config.toml
num_hidden_layers = 14
hidden_size = 192
n_experts = 160
experts_per_token = 4
d_expert = 48
d_shared_expert = 64
hidden_act = "swiglu"
moe_layers = [0, 1, 2, 3, 4, 5, 6, 7, 8, 9, 10, 11, 12, 13]
router_score = "sigmoid"
normalize_top_k = true
routed_scale = 2.5
balance_loss = 0.0109
balance_bias = false
init_std_router = 0.00692
lr_router = 0.000808
num_attention_heads = 3
num_key_value_heads = 3
head_dim = 64
vocab_size = 27648
norm = "rmsnorm"
norm_place = "pre"
norm_eps = 1e-05
positions = "rope"
rope_theta = 10000.0
rope_fraction = 1.0
qk_norm = false
attn_scale = 0.125
tie_word_embeddings = true
parallel_block = false
extras = ["capped logits"]
init = "uniform"
init_std_qkv = 0.0311
init_std_o = 0.0
init_std_up = 0.0311
init_std_down = 0.0
optimizer = "adam_atan2"
learning_rate = 0.00121
beta1 = 0.9
beta2 = 0.95
weight_decay = 0.068
lr_head = 0.00987
max_grad_norm = 2.0
warmup_steps = 296
schedule = "cos"
final_lr_fraction = 0.03
batch_tokens = 32768
max_seq_len = 512
doc_mask = true
train_tokens = 315300000
max_steps = 9623
dataset = "wikipedia_en"
Below are experts of layer 4 (counted from 0) of a mixture-of-experts language model. Rows are named router (the router's row for the expert), down (a neuron's output weights, with its number) and show model dimensions 0-191. Each number is 200 + 30 x the weight over its row's rms, rounded and kept within 0 to 999.
After each expert's rows: "raises" lists some tokens whose logits its average output raises strongly, later layers aside. This comes from a sample of Wikipedia text that the model never trained on.

# expert 20
router,169,235,142,239,229,242,163,216,212,204,140,209,216,187,173,195,218,220,193,195,219,190,223,188,215,176,159,183,202,205,202,152,203,131,169,175,173,245,161,233,165,176,162,176,200,224,125,213,165,218,146,234,221,199,170,190,250,227,219,208,209,179,152,183,201,199,168,244,168,219,182,174,211,223,197,204,172,221,174,194,140,188,226,214,143,240,283,240,218,215,164,201,160,195,250,201,263,192,195,188,247,195,180,202,211,235,197,155,223,199,182,144,200,173,181,141,201,189,217,154,224,250,233,182,186,152,231,236,248,222,185,211,221,218,210,181,194,219,213,169,168,200,172,198,173,189,231,220,235,223,167,213,197,137,224,174,229,196,203,233,237,166,225,254,218,153,216,178,219,196,182,222,210,135,211,163,176,204,226,197,237,212,215,150,165,222,163,154,254,209,233,216
down1,183,182,117,186,220,192,161,198,179,189,126,169,196,132,247,184,272,175,232,187,176,211,160,226,153,171,205,181,253,240,207,247,163,210,192,216,173,197,190,192,219,216,186,247,174,220,215,211,256,204,235,241,264,184,196,188,178,210,193,184,198,250,173,219,141,189,216,216,108,183,176,224,263,213,179,172,246,159,180,172,176,170,224,213,163,225,245,216,250,201,172,186,165,234,195,197,277,181,195,237,213,242,199,222,146,183,223,210,182,198,256,188,165,206,163,181,168,250,194,165,218,240,186,181,198,189,216,195,159,253,221,206,258,186,195,190,190,164,224,225,201,187,205,180,210,165,176,163,192,263,179,204,195,165,197,180,171,214,183,213,233,193,197,198,211,188,203,242,201,240,194,192,133,209,202,189,199,210,192,169,230,231,239,160,208,199,196,185,172,229,232,222
raises: " who", "ial", "/"

# expert 85
router,247,240,277,210,200,197,184,190,182,228,198,228,211,204,181,208,212,204,210,177,179,258,216,173,229,169,170,225,180,178,184,204,212,198,210,222,145,209,139,220,266,280,191,198,179,167,181,206,203,171,257,166,197,193,162,212,195,168,170,152,175,194,224,222,218,218,191,210,190,161,246,172,229,175,180,220,156,234,246,187,199,256,202,207,251,198,243,242,217,146,169,195,210,189,242,212,229,200,230,165,197,165,190,209,201,165,154,209,184,163,200,176,188,250,214,180,179,194,198,182,185,142,191,234,227,188,193,164,230,173,216,199,223,187,143,216,231,178,152,178,148,188,205,206,203,177,237,123,228,226,173,198,218,160,228,223,224,180,233,238,255,159,211,229,274,125,235,165,207,209,179,226,226,215,171,193,208,143,221,188,242,231,218,240,176,167,220,242,202,193,240,225
down0,192,240,195,245,232,168,183,218,244,188,182,251,202,211,232,234,223,238,211,227,203,183,201,139,194,257,198,191,184,168,184,236,168,219,161,164,197,215,199,216,231,200,243,169,203,147,225,256,205,198,183,184,178,210,154,198,224,178,128,200,200,179,171,227,209,219,219,224,227,207,192,238,214,236,238,217,216,218,236,154,235,223,196,212,224,124,191,204,210,191,227,233,228,153,213,192,196,192,255,172,153,141,147,229,207,207,247,222,171,217,148,183,204,106,278,177,228,164,239,155,195,239,234,193,204,179,182,240,186,201,197,207,173,158,235,175,222,158,158,173,220,249,167,189,168,244,217,168,209,159,242,187,185,223,200,224,233,172,221,190,213,227,237,199,246,266,192,218,199,225,197,209,197,256,213,248,214,200,211,255,200,183,191,232,153,183,212,185,179,195,192,202
raises: "ial", "ful", "ly", "ively", "iac", "fully"

# expert 88
router,171,228,269,190,164,200,151,162,212,154,244,135,230,148,217,167,202,204,261,180,177,206,195,240,180,174,207,243,210,228,195,204,231,251,221,200,188,176,202,168,280,188,199,208,216,196,165,197,201,190,186,177,212,181,175,257,195,116,217,189,203,219,198,164,157,210,160,186,175,166,250,200,241,191,174,212,233,199,240,223,220,231,130,195,278,167,197,230,189,189,166,212,201,199,163,187,176,227,173,220,219,194,265,228,192,165,182,225,214,201,172,243,209,226,210,162,154,172,215,224,175,199,173,246,209,221,172,223,226,218,213,151,188,217,177,190,221,170,141,212,189,171,230,173,249,249,211,114,246,214,195,200,184,202,220,215,183,219,189,177,254,222,157,177,253,199,201,174,227,232,172,209,208,235,175,177,176,147,238,217,193,186,211,177,172,223,225,241,198,209,175,199
down0,209,179,284,185,182,232,172,233,230,227,221,194,185,152,222,179,223,193,222,195,192,215,176,259,256,148,241,235,195,209,181,194,226,219,265,197,170,204,180,148,190,195,177,204,180,202,186,241,262,159,186,194,197,214,195,215,195,168,217,175,169,188,128,240,193,237,198,187,155,219,234,236,226,215,218,226,209,233,210,180,229,170,238,173,231,213,186,242,209,238,198,213,240,152,199,187,161,197,171,297,229,162,152,224,226,175,212,171,192,219,205,170,222,220,213,224,267,151,176,224,149,155,185,251,170,201,244,176,182,199,173,195,183,138,192,230,242,211,206,144,176,205,235,226,231,220,201,117,205,220,191,211,216,223,236,179,216,218,226,203,216,222,191,195,178,198,225,146,171,164,219,200,171,163,200,144,199,194,170,180,229,222,185,242,204,191,241,196,178,230,191,244
raises: " and", " or", ","

# expert 1
router,194,188,166,239,187,177,200,155,228,215,199,195,215,207,181,222,161,194,157,192,174,216,226,187,198,245,273,252,178,216,128,217,147,210,213,165,185,200,166,249,210,226,221,204,215,212,221,191,236,236,180,175,192,180,177,126,182,202,218,135,234,174,192,226,228,237,214,184,227,217,244,182,202,187,225,241,181,166,198,212,196,181,176,196,225,210,213,181,126,164,196,192,240,216,223,250,153,208,203,182,143,164,217,153,192,199,174,183,207,226,197,256,212,251,180,167,254,151,186,217,176,202,189,177,160,212,194,181,147,188,199,204,234,235,186,196,210,181,198,131,183,216,183,151,268,122,213,199,240,215,185,230,181,238,194,197,208,243,221,178,217,192,244,176,192,186,186,190,169,166,205,221,255,135,185,225,218,183,229,215,249,200,174,197,223,181,178,248,224,132,207,261
down0,217,157,171,253,210,172,209,258,139,202,243,251,249,234,209,221,200,174,212,196,215,146,189,209,183,248,253,181,198,237,174,193,231,171,176,195,199,183,180,168,246,138,272,131,186,177,215,167,191,198,215,207,221,173,181,233,168,243,204,221,161,182,209,173,159,182,222,143,164,262,200,208,214,234,211,240,259,180,207,200,153,150,135,197,235,194,191,161,200,173,217,240,157,190,168,169,208,224,212,196,162,171,224,246,154,256,169,249,186,268,205,225,183,200,214,207,237,200,196,191,163,206,176,202,180,210,218,196,179,223,174,218,205,221,251,172,185,177,192,184,161,208,179,159,207,196,163,219,165,192,206,162,226,143,164,231,246,186,195,217,205,200,179,178,246,266,202,179,174,211,156,209,239,228,214,185,180,171,213,193,220,161,234,196,198,208,186,176,203,198,137,207
raises: " other", "-", " the", "-year", " three", "-time"

# expert 86
router,219,210,150,231,223,223,230,182,175,169,225,203,198,247,207,229,191,201,170,196,244,146,220,174,228,249,140,261,202,219,190,166,217,192,168,213,172,198,184,192,192,175,202,215,195,214,227,168,224,157,224,198,200,173,209,259,269,218,168,173,208,226,179,257,160,224,211,192,212,208,144,211,230,170,151,200,174,177,208,190,207,201,168,215,174,228,185,233,185,247,200,164,238,170,245,154,199,211,186,153,178,194,219,178,240,175,202,173,227,222,231,276,175,166,191,208,174,167,155,259,167,182,178,175,206,185,226,186,210,207,204,181,144,218,202,235,276,174,234,223,249,175,229,178,217,174,166,264,234,215,180,225,206,197,209,265,231,196,194,173,174,171,194,237,256,167,163,203,182,246,206,159,213,205,246,196,209,178,201,205,198,194,145,201,262,149,202,166,255,206,226,249
down0,231,217,167,241,204,204,248,199,222,176,252,227,184,170,186,162,227,277,216,224,166,219,170,206,208,226,215,148,220,196,194,187,228,181,201,210,208,187,235,143,187,187,295,223,230,170,209,222,188,194,166,184,164,180,182,171,183,234,228,221,254,197,211,178,196,227,180,173,201,189,177,242,160,188,191,200,223,193,245,200,177,216,218,260,260,211,214,205,215,189,199,219,153,226,196,223,215,232,174,208,182,231,191,218,225,240,229,205,253,143,170,198,214,203,154,173,175,210,177,234,243,210,223,218,206,193,203,264,248,222,162,234,221,214,220,203,209,223,190,220,217,254,184,196,240,196,204,180,193,137,205,232,213,162,213,144,258,260,230,199,195,140,182,190,213,134,197,157,194,179,209,134,245,144,204,184,185,208,241,185,172,172,186,179,209,273,243,170,216,154,179,235
raises: "s a", "s the", "s of", " of", "s:", "s for"

# expert 11
router,194,169,161,160,209,237,202,197,167,196,191,224,196,255,181,190,252,268,220,159,136,205,207,193,230,226,192,195,199,182,183,169,156,216,173,288,186,219,272,199,182,208,190,217,238,188,203,202,201,230,228,212,193,243,222,187,222,192,218,195,243,218,195,220,169,207,164,226,224,223,232,175,175,171,216,206,233,222,203,180,218,193,190,211,164,203,197,224,202,135,159,173,241,141,239,154,192,234,214,188,206,250,192,176,236,220,179,182,171,223,153,268,200,138,168,209,251,236,194,185,228,194,217,205,179,130,148,170,201,239,192,137,181,201,207,140,223,210,191,172,219,206,275,249,195,117,177,177,221,158,167,196,195,200,211,159,168,206,190,208,250,197,213,220,221,219,257,215,218,222,201,172,183,195,199,254,186,208,224,187,214,238,181,210,178,175,238,207,262,176,212,198
down0,221,239,194,254,193,202,209,193,155,196,185,166,159,186,169,215,254,189,193,219,166,166,191,184,193,217,225,165,230,206,197,184,252,214,175,197,242,217,228,189,154,184,236,222,165,241,211,188,193,162,203,260,156,203,248,165,174,179,208,225,205,248,225,170,247,154,177,228,199,181,233,155,185,257,204,246,184,147,221,176,212,205,176,202,168,198,190,233,177,236,178,134,179,234,161,225,205,173,185,182,173,155,204,187,202,234,178,156,235,156,198,164,216,249,196,192,209,229,179,218,129,183,234,220,195,215,175,179,164,216,148,206,162,223,184,208,187,242,197,154,189,255,241,186,221,169,194,268,160,225,229,251,206,209,207,209,222,210,287,189,199,234,222,178,197,193,180,185,217,220,180,180,170,142,205,188,176,190,181,155,231,141,152,137,247,207,213,189,205,173,147,208
raises: " ", " s", ".", " in"

# expert 146
router,163,186,172,187,210,163,161,209,256,219,201,163,222,176,218,185,165,167,145,238,258,211,175,187,149,180,201,224,192,179,205,172,217,206,221,212,178,211,210,189,153,170,135,212,225,268,201,237,204,212,183,200,251,202,233,174,170,168,264,155,208,224,167,156,166,209,152,136,195,205,199,204,186,251,230,171,222,178,226,229,188,186,243,171,161,221,153,176,174,171,223,173,217,176,166,236,220,161,210,236,161,223,182,188,211,213,242,203,193,230,202,217,221,162,260,156,219,190,204,218,232,255,246,223,199,200,254,220,140,214,202,215,130,169,161,168,197,226,252,191,247,128,210,177,256,205,216,196,179,199,193,174,207,195,219,183,210,218,146,219,170,215,188,198,132,248,162,221,198,221,213,212,201,206,183,183,181,225,208,215,143,162,190,148,222,187,159,233,205,213,195,198
down0,211,233,264,208,233,201,209,209,209,200,178,155,212,196,191,205,175,186,199,157,179,213,211,193,204,203,244,191,229,165,209,225,156,167,232,222,181,202,193,160,185,204,195,186,221,146,204,166,212,164,214,205,266,180,169,231,149,169,195,190,186,200,208,219,201,196,209,195,232,177,159,206,167,186,211,212,261,196,180,240,227,254,240,278,203,149,216,207,227,174,191,215,210,150,244,192,234,234,190,166,265,215,210,191,214,201,287,180,167,221,224,144,205,169,166,244,230,250,211,158,210,202,193,213,256,223,201,236,193,184,207,181,158,207,225,157,193,204,205,245,200,149,168,272,255,250,144,206,183,124,184,154,164,190,155,208,179,228,159,195,243,228,208,204,159,194,212,259,186,224,184,170,188,178,146,214,158,215,205,143,201,206,177,202,200,226,187,149,210,211,174,193
raises: ".", " ", " S", " T", " D", " A"

# expert 9
router,213,223,166,215,195,178,181,188,141,163,154,160,202,171,190,234,158,226,150,205,125,197,143,170,173,205,213,237,213,209,140,228,197,223,168,200,203,231,180,190,248,233,219,182,211,178,249,238,180,227,180,220,258,193,191,168,194,201,184,152,186,157,181,185,216,212,115,221,161,201,230,197,235,143,162,189,227,198,206,244,212,180,198,216,226,198,224,261,163,203,187,200,249,233,180,181,190,240,192,204,158,212,176,186,159,189,222,221,187,212,201,208,165,231,235,162,213,196,227,176,157,192,206,180,171,189,233,256,181,199,230,158,197,216,189,209,234,220,255,123,183,194,211,170,174,183,182,192,167,201,174,227,150,156,172,181,230,214,219,133,204,207,218,210,188,222,163,183,174,167,242,212,243,170,212,223,246,181,211,259,228,232,160,150,220,152,149,241,200,195,184,246
down0,208,223,168,198,157,222,202,148,209,221,214,198,200,182,199,200,229,231,251,221,265,254,242,215,214,190,202,199,157,208,217,173,170,172,215,203,239,200,196,210,137,189,195,171,236,263,142,197,205,180,167,268,176,220,163,206,166,192,210,228,160,274,167,194,166,158,219,196,181,165,200,207,157,230,232,216,153,241,169,224,231,218,193,191,163,245,207,201,205,228,258,177,142,206,206,219,202,208,178,251,218,301,207,168,194,215,205,161,216,178,164,145,264,168,169,213,195,221,193,194,212,197,156,240,228,223,174,174,179,182,213,159,230,210,199,150,193,216,247,226,213,157,178,205,203,235,201,206,191,173,198,212,199,234,177,188,246,186,162,176,182,198,180,191,202,221,239,202,191,184,197,134,179,205,219,212,169,231,213,149,151,216,190,151,248,198,192,212,135,218,260,190
raises: "-", ";", " in"

# expert 141
router,186,174,90,211,197,223,176,214,226,181,185,245,243,240,200,186,225,221,148,234,182,185,222,179,165,229,212,170,212,231,168,239,232,147,243,167,158,172,201,261,166,161,223,236,217,224,198,161,189,165,226,239,202,182,183,167,223,236,203,212,214,224,197,185,176,193,180,187,222,210,166,191,185,214,211,209,213,186,166,233,210,235,202,169,152,225,165,209,197,213,260,261,207,130,200,151,235,202,192,254,233,190,206,221,228,221,237,156,267,251,182,212,216,230,236,228,183,212,258,159,185,194,201,211,196,180,160,270,228,171,236,246,198,188,240,219,223,155,212,180,161,235,128,204,189,144,211,220,168,227,183,213,250,201,220,234,226,176,148,214,206,232,239,189,192,191,233,182,190,202,209,225,187,180,223,196,191,200,182,194,202,135,183,199,210,201,243,202,184,162,174,173
down0,135,214,199,234,158,249,148,260,185,209,195,228,193,205,110,156,210,189,187,207,190,192,179,191,213,220,200,211,190,188,199,194,198,197,181,187,175,182,205,254,167,172,214,203,168,200,198,230,238,203,220,195,186,164,197,228,222,229,203,173,112,164,147,203,192,198,205,217,190,214,227,172,169,201,189,195,186,230,254,199,211,223,229,202,209,206,223,191,239,251,186,235,223,160,197,136,202,159,169,178,210,198,243,237,236,208,227,211,216,152,247,230,154,194,232,191,144,162,142,226,216,214,245,148,175,223,170,157,207,145,199,192,218,170,219,242,195,244,175,189,226,152,162,243,199,260,174,196,200,170,196,168,190,188,196,189,224,206,189,179,171,194,223,172,213,210,257,199,281,163,172,165,229,228,236,210,181,194,175,213,208,232,152,194,267,154,200,162,187,208,237,136
raises: "ions", "ed", "ion of", "ions.", "ion", "or"

# expert 67
router,158,203,202,194,210,149,225,189,231,216,155,163,192,230,191,248,228,204,227,137,213,212,202,209,230,202,255,200,165,217,204,203,190,217,266,178,199,178,229,173,173,215,203,255,222,219,217,223,203,238,203,171,196,237,231,186,173,190,153,177,216,184,204,276,156,159,171,189,172,215,252,157,164,137,215,204,264,236,205,166,258,234,227,225,183,197,203,214,169,208,162,221,226,205,201,218,149,226,234,149,197,225,209,185,211,192,131,244,166,191,133,220,195,173,156,201,234,229,214,251,163,183,220,225,161,177,186,202,209,213,184,200,199,190,152,187,193,244,187,128,177,199,225,173,278,204,214,161,182,180,155,154,188,232,189,210,158,218,212,165,195,162,263,209,220,186,212,177,237,194,187,140,207,191,214,245,214,197,174,200,171,246,191,207,167,169,187,216,226,150,221,181
down0,250,198,176,226,206,186,263,188,187,241,203,167,198,213,185,179,194,196,189,236,171,233,193,207,206,193,185,164,155,230,232,218,226,209,131,223,176,174,205,223,171,222,265,185,246,203,192,197,235,187,216,229,189,226,197,189,185,227,226,156,229,155,245,266,272,219,184,250,143,208,273,238,228,227,162,193,229,233,176,177,201,225,237,169,226,184,140,211,209,198,169,240,242,221,164,229,153,189,169,172,201,225,234,218,196,189,185,190,191,175,237,195,182,196,176,223,248,168,198,243,190,199,219,254,192,185,178,187,165,252,239,216,280,206,222,205,172,205,240,201,162,216,260,173,182,174,184,186,208,154,203,171,226,231,143,238,195,177,157,190,205,238,181,152,205,190,217,227,174,162,161,205,191,257,226,206,174,142,152,233,182,235,208,179,205,168,189,176,166,199,200,175
raises: " year", " day", " season", " month", " ", " week"

# expert 8
router,164,180,208,229,166,146,170,194,211,209,173,226,243,182,147,167,186,224,192,188,202,233,186,213,153,184,168,199,189,215,204,185,187,202,224,193,176,264,178,187,255,192,222,242,237,201,204,207,218,246,228,235,195,196,182,220,249,209,247,123,218,245,172,186,228,196,234,209,140,196,219,195,246,179,216,236,203,207,244,210,214,219,210,167,278,204,190,219,237,215,207,181,247,253,212,234,251,199,219,193,204,187,185,231,210,146,199,214,241,186,217,201,177,224,222,197,143,185,217,237,231,176,182,208,189,190,145,196,237,222,194,195,215,209,145,254,202,236,223,168,204,256,233,235,189,241,219,119,223,183,159,139,173,175,167,239,235,200,139,250,233,196,225,181,235,160,200,177,211,178,173,190,222,197,222,126,200,192,203,215,210,247,238,149,198,231,220,235,172,162,201,235
down0,233,214,122,234,184,254,147,166,230,193,186,251,205,182,232,249,238,216,180,186,206,230,172,219,276,139,221,227,243,234,234,203,237,173,183,252,163,155,217,201,147,202,187,162,129,218,159,213,210,216,255,201,196,197,220,199,246,198,204,221,207,265,184,195,127,198,176,215,236,253,178,179,156,218,140,197,147,194,202,210,212,170,206,244,182,204,226,184,207,188,198,214,162,182,207,189,222,204,236,196,224,241,175,164,198,188,193,213,208,196,179,173,174,236,221,138,188,190,159,151,243,183,171,195,187,199,209,180,189,151,208,226,249,199,189,166,193,169,229,182,219,243,164,185,239,152,171,223,232,210,182,180,201,173,187,179,161,170,201,227,177,205,141,220,180,211,222,197,213,149,180,187,215,182,226,187,152,198,217,226,180,183,192,157,249,261,146,185,201,222,193,177
raises: " and", " of", " of the", " on the", " on", "."

# expert 44
router,130,211,135,120,208,207,204,213,208,163,179,208,237,192,227,185,212,178,203,270,221,173,206,193,167,197,213,149,211,203,208,211,201,202,197,176,203,226,209,211,149,179,211,245,197,232,156,249,157,236,169,232,161,193,223,220,191,229,227,195,173,163,146,205,185,224,169,202,172,261,201,202,186,223,229,171,234,190,210,226,218,169,252,169,141,171,234,212,188,186,196,175,182,278,171,236,161,196,237,193,192,188,231,239,178,209,229,229,205,225,188,160,173,162,175,216,206,196,220,183,207,186,219,202,195,227,241,248,165,214,155,166,150,184,203,135,174,188,201,160,207,193,222,179,226,172,222,229,200,188,181,130,193,226,202,161,185,223,162,179,207,176,214,235,220,190,162,262,225,145,200,196,273,159,147,217,180,238,242,213,144,184,164,166,247,237,177,190,189,177,220,185
down0,163,260,178,254,227,226,225,166,215,168,174,219,189,233,190,183,222,178,210,180,175,239,219,180,176,257,220,238,186,201,229,179,239,205,208,206,213,272,202,180,260,210,208,184,146,237,164,214,177,223,200,196,246,254,176,229,205,169,213,264,205,223,191,194,196,177,221,259,203,195,184,218,204,181,199,193,168,216,204,189,176,211,170,189,182,174,218,234,224,186,205,219,211,185,225,170,212,164,162,201,199,233,190,182,221,239,219,177,178,194,254,218,229,167,213,246,139,247,207,185,186,208,193,121,186,158,223,152,216,229,216,205,266,149,175,233,218,224,216,233,141,240,214,173,177,210,152,131,190,180,198,200,185,219,205,190,270,193,219,250,161,209,203,210,170,185,161,200,160,189,172,196,133,159,195,217,210,220,202,163,174,128,156,261,253,194,191,165,238,203,171,213
raises: "ly.", " ", "ly"

# expert 47
router,161,218,138,177,214,224,209,164,212,143,172,198,191,194,218,166,193,212,217,180,189,164,161,196,189,199,203,222,137,222,164,202,169,222,215,214,183,238,164,199,252,252,230,176,228,125,188,157,187,240,225,206,227,222,144,207,166,224,177,227,230,170,198,208,241,208,191,215,225,224,187,175,261,132,205,185,210,198,184,176,197,196,239,271,222,151,203,266,168,159,223,197,203,191,238,216,159,224,205,190,203,209,171,241,123,190,211,223,192,189,224,174,250,206,239,211,203,184,216,181,198,179,257,158,205,177,182,174,155,216,239,179,167,206,221,232,254,145,210,162,214,174,241,187,161,196,162,253,211,249,186,224,171,177,166,206,244,202,229,157,208,197,245,292,241,224,241,184,217,189,200,177,203,193,206,203,191,188,208,178,242,231,229,171,171,196,191,235,162,210,167,203
down0,228,156,234,225,202,217,232,199,196,189,187,202,218,107,138,210,198,174,192,270,185,190,197,212,253,239,216,190,194,213,254,169,207,184,192,162,199,195,175,167,232,216,165,204,244,223,252,215,199,185,184,216,206,218,149,167,226,214,192,164,238,194,177,178,218,210,178,243,208,218,161,197,231,167,213,204,226,161,172,200,182,235,187,199,214,191,212,232,177,167,128,223,234,125,191,201,171,194,174,220,207,222,188,195,208,145,245,187,179,225,251,228,218,193,252,210,199,174,232,178,206,187,202,177,163,224,227,204,178,221,216,204,205,199,204,185,210,188,234,127,209,239,228,252,186,155,180,157,169,241,237,207,204,250,171,186,233,200,185,241,188,183,196,218,211,181,112,183,232,175,164,188,203,171,122,209,219,191,157,231,168,251,211,153,208,234,233,127,217,198,165,141
raises: "ship", "lock", "ays", "light", "ay", "ead"

# expert 79
router,180,238,211,188,180,177,179,171,122,165,204,194,242,188,132,191,177,225,179,200,222,213,194,228,198,197,178,209,202,166,204,211,222,261,214,192,199,199,180,209,205,175,197,197,206,177,191,217,234,275,253,159,191,132,188,262,171,193,131,164,193,204,203,163,240,233,187,223,207,240,251,212,240,167,156,160,285,211,210,159,251,228,202,189,235,172,216,183,185,207,185,184,247,206,153,176,217,169,247,214,188,179,263,220,201,199,247,213,187,149,150,178,168,214,186,225,172,206,172,209,156,166,146,203,215,176,171,183,221,195,187,163,188,238,226,186,171,202,211,186,196,204,168,179,203,214,194,198,252,192,217,203,215,198,220,193,195,165,173,284,182,197,213,245,221,201,189,226,250,187,231,210,253,178,160,200,234,202,179,210,180,241,220,202,237,135,265,200,168,237,195,249
down0,211,195,196,201,165,195,238,213,219,208,192,156,234,200,214,263,236,186,185,207,185,220,251,174,211,214,103,164,248,244,194,252,182,219,225,205,208,185,178,280,203,206,241,204,287,143,140,206,133,231,151,175,183,159,217,224,230,201,192,179,237,186,195,143,174,244,184,184,224,215,230,213,196,214,213,159,206,240,215,172,171,216,187,218,233,193,218,206,253,213,189,206,217,164,207,172,206,240,208,287,150,128,183,166,184,205,155,203,161,216,197,179,231,213,170,171,182,249,174,172,163,177,221,217,208,205,271,174,211,152,187,231,217,145,192,216,215,158,142,229,177,193,219,182,212,241,234,214,247,200,181,233,222,206,191,211,203,183,206,211,188,180,186,218,190,247,173,185,222,177,192,213,229,186,191,191,204,246,199,186,166,163,175,240,164,217,188,227,200,184,193,189
raises: " l", " influence", " d", " support", " order"

# expert 76
router,162,231,74,194,164,237,223,193,182,154,195,215,174,234,199,189,167,170,156,197,196,154,184,202,179,206,206,238,244,167,238,248,205,164,181,181,204,138,222,187,181,183,180,245,209,223,210,216,191,171,193,238,213,138,235,202,192,182,200,212,187,185,206,183,150,239,158,201,233,247,152,184,156,240,189,218,174,171,179,270,215,178,224,183,181,194,184,213,166,175,209,200,211,146,169,168,221,173,169,234,195,196,246,239,249,213,200,132,273,189,242,209,191,196,196,218,218,224,224,213,216,230,225,169,229,200,164,213,229,234,241,165,246,151,241,188,201,223,213,236,239,201,181,219,178,200,176,197,172,146,167,213,200,252,157,237,227,230,177,234,193,198,165,184,159,218,186,187,196,214,223,202,125,202,226,162,200,173,169,172,234,201,206,194,206,210,215,142,189,191,176,203
down0,190,211,222,151,218,176,255,139,174,140,205,199,199,195,202,209,181,161,144,189,227,189,165,199,218,164,161,198,242,215,202,242,178,181,232,180,187,165,198,285,169,196,203,270,238,165,222,195,199,231,214,214,196,193,190,221,138,198,147,201,218,180,193,208,119,237,154,194,175,254,171,170,227,268,182,198,191,220,230,209,198,278,260,165,243,206,168,178,193,175,228,167,204,250,209,239,190,169,241,246,202,198,187,250,207,185,202,198,224,225,193,261,208,221,210,181,166,189,150,198,202,154,210,151,211,151,173,233,224,196,225,231,201,182,218,235,196,166,192,170,189,214,236,194,156,197,203,143,203,153,180,231,197,235,172,175,245,230,194,180,212,248,199,164,238,217,179,192,198,134,175,214,192,195,190,169,255,171,191,200,197,224,194,192,226,225,183,178,214,207,210,152
raises: "ing to", "ing in", "ing a", "ing ", "ing", "ing the"

# expert 108
router,135,240,102,213,213,202,198,190,166,224,157,199,203,186,227,198,179,180,232,181,168,184,176,222,202,155,225,177,163,177,170,157,231,197,207,210,226,231,179,205,218,191,146,192,172,230,220,219,179,225,221,195,256,196,167,177,177,210,215,196,161,192,168,247,171,202,130,223,205,188,195,186,200,146,218,233,240,163,197,176,202,166,217,271,189,169,212,218,188,182,221,196,195,193,203,178,158,170,239,211,218,267,166,230,151,215,196,208,204,161,233,211,189,255,264,213,218,155,195,215,196,205,232,144,215,230,187,193,167,193,192,189,167,197,177,220,218,201,179,207,227,127,222,206,121,181,186,260,192,231,194,181,184,240,172,212,221,175,153,231,195,209,226,244,208,171,190,220,179,218,186,169,235,210,221,191,225,190,222,210,186,173,204,56,198,175,186,193,177,179,182,189
down0,230,206,201,206,146,217,131,166,186,241,226,150,248,159,215,156,231,258,191,156,223,229,191,241,151,180,238,196,184,255,241,207,182,259,205,147,253,180,186,234,205,186,178,169,236,222,162,244,226,181,198,145,200,192,237,168,228,229,204,155,203,236,184,226,200,169,200,169,155,161,227,173,205,196,224,251,151,204,176,231,194,166,196,220,199,152,232,170,244,208,149,221,246,185,188,176,212,168,188,230,192,227,239,233,180,174,249,236,145,236,229,221,220,223,250,218,192,198,221,208,268,190,215,204,228,197,194,287,189,194,231,211,192,219,229,195,195,209,198,234,162,191,213,161,206,187,206,193,181,236,173,169,198,242,183,198,201,117,206,202,238,227,232,171,258,190,196,196,190,208,194,185,211,172,209,211,154,165,188,208,244,167,186,206,175,237,172,202,202,203,215,238
raises: "ad", ".", "ass", "ri", "res", "az"

# expert 152
router,213,208,164,210,215,227,237,128,212,254,202,136,198,186,198,179,161,204,259,219,216,205,171,187,217,189,198,227,175,150,192,199,191,189,230,187,175,187,200,202,223,228,204,157,207,173,161,231,228,189,225,264,239,225,236,180,227,117,175,217,168,236,185,159,132,205,161,202,220,249,200,236,183,172,197,188,188,167,142,219,225,168,191,152,178,167,207,187,214,188,219,205,234,204,182,174,214,230,229,176,214,217,193,185,183,214,201,238,280,174,166,251,259,153,206,214,175,213,221,154,225,269,182,228,219,193,174,181,175,198,233,214,211,183,256,163,180,198,235,211,215,206,252,232,234,206,141,175,256,169,207,182,199,202,236,179,195,154,123,208,172,212,182,186,150,186,211,193,164,193,215,215,255,165,208,196,160,257,197,234,236,192,169,164,215,187,205,221,231,203,242,185
down0,239,219,276,181,219,255,234,185,210,200,258,208,201,180,210,216,168,179,200,147,215,176,213,204,180,185,242,247,213,205,164,236,231,207,246,227,172,156,221,209,170,234,180,185,223,238,194,189,201,209,215,235,207,208,199,179,274,203,237,225,198,178,229,201,172,203,176,232,278,205,186,179,145,223,185,230,125,159,176,197,229,227,174,149,143,199,251,191,176,146,223,215,158,204,184,199,202,177,188,192,205,270,180,208,220,146,172,221,201,185,155,161,207,191,212,187,172,210,220,223,205,186,160,163,200,173,224,191,251,218,196,156,202,162,187,157,198,194,266,192,196,182,135,123,225,217,230,217,180,202,124,199,191,210,185,217,163,190,193,165,189,183,206,247,247,171,183,196,173,205,187,245,186,194,199,169,173,197,181,176,216,193,196,198,184,139,206,237,143,191,141,166
raises: ".", ",", "-", " and", " in", " s"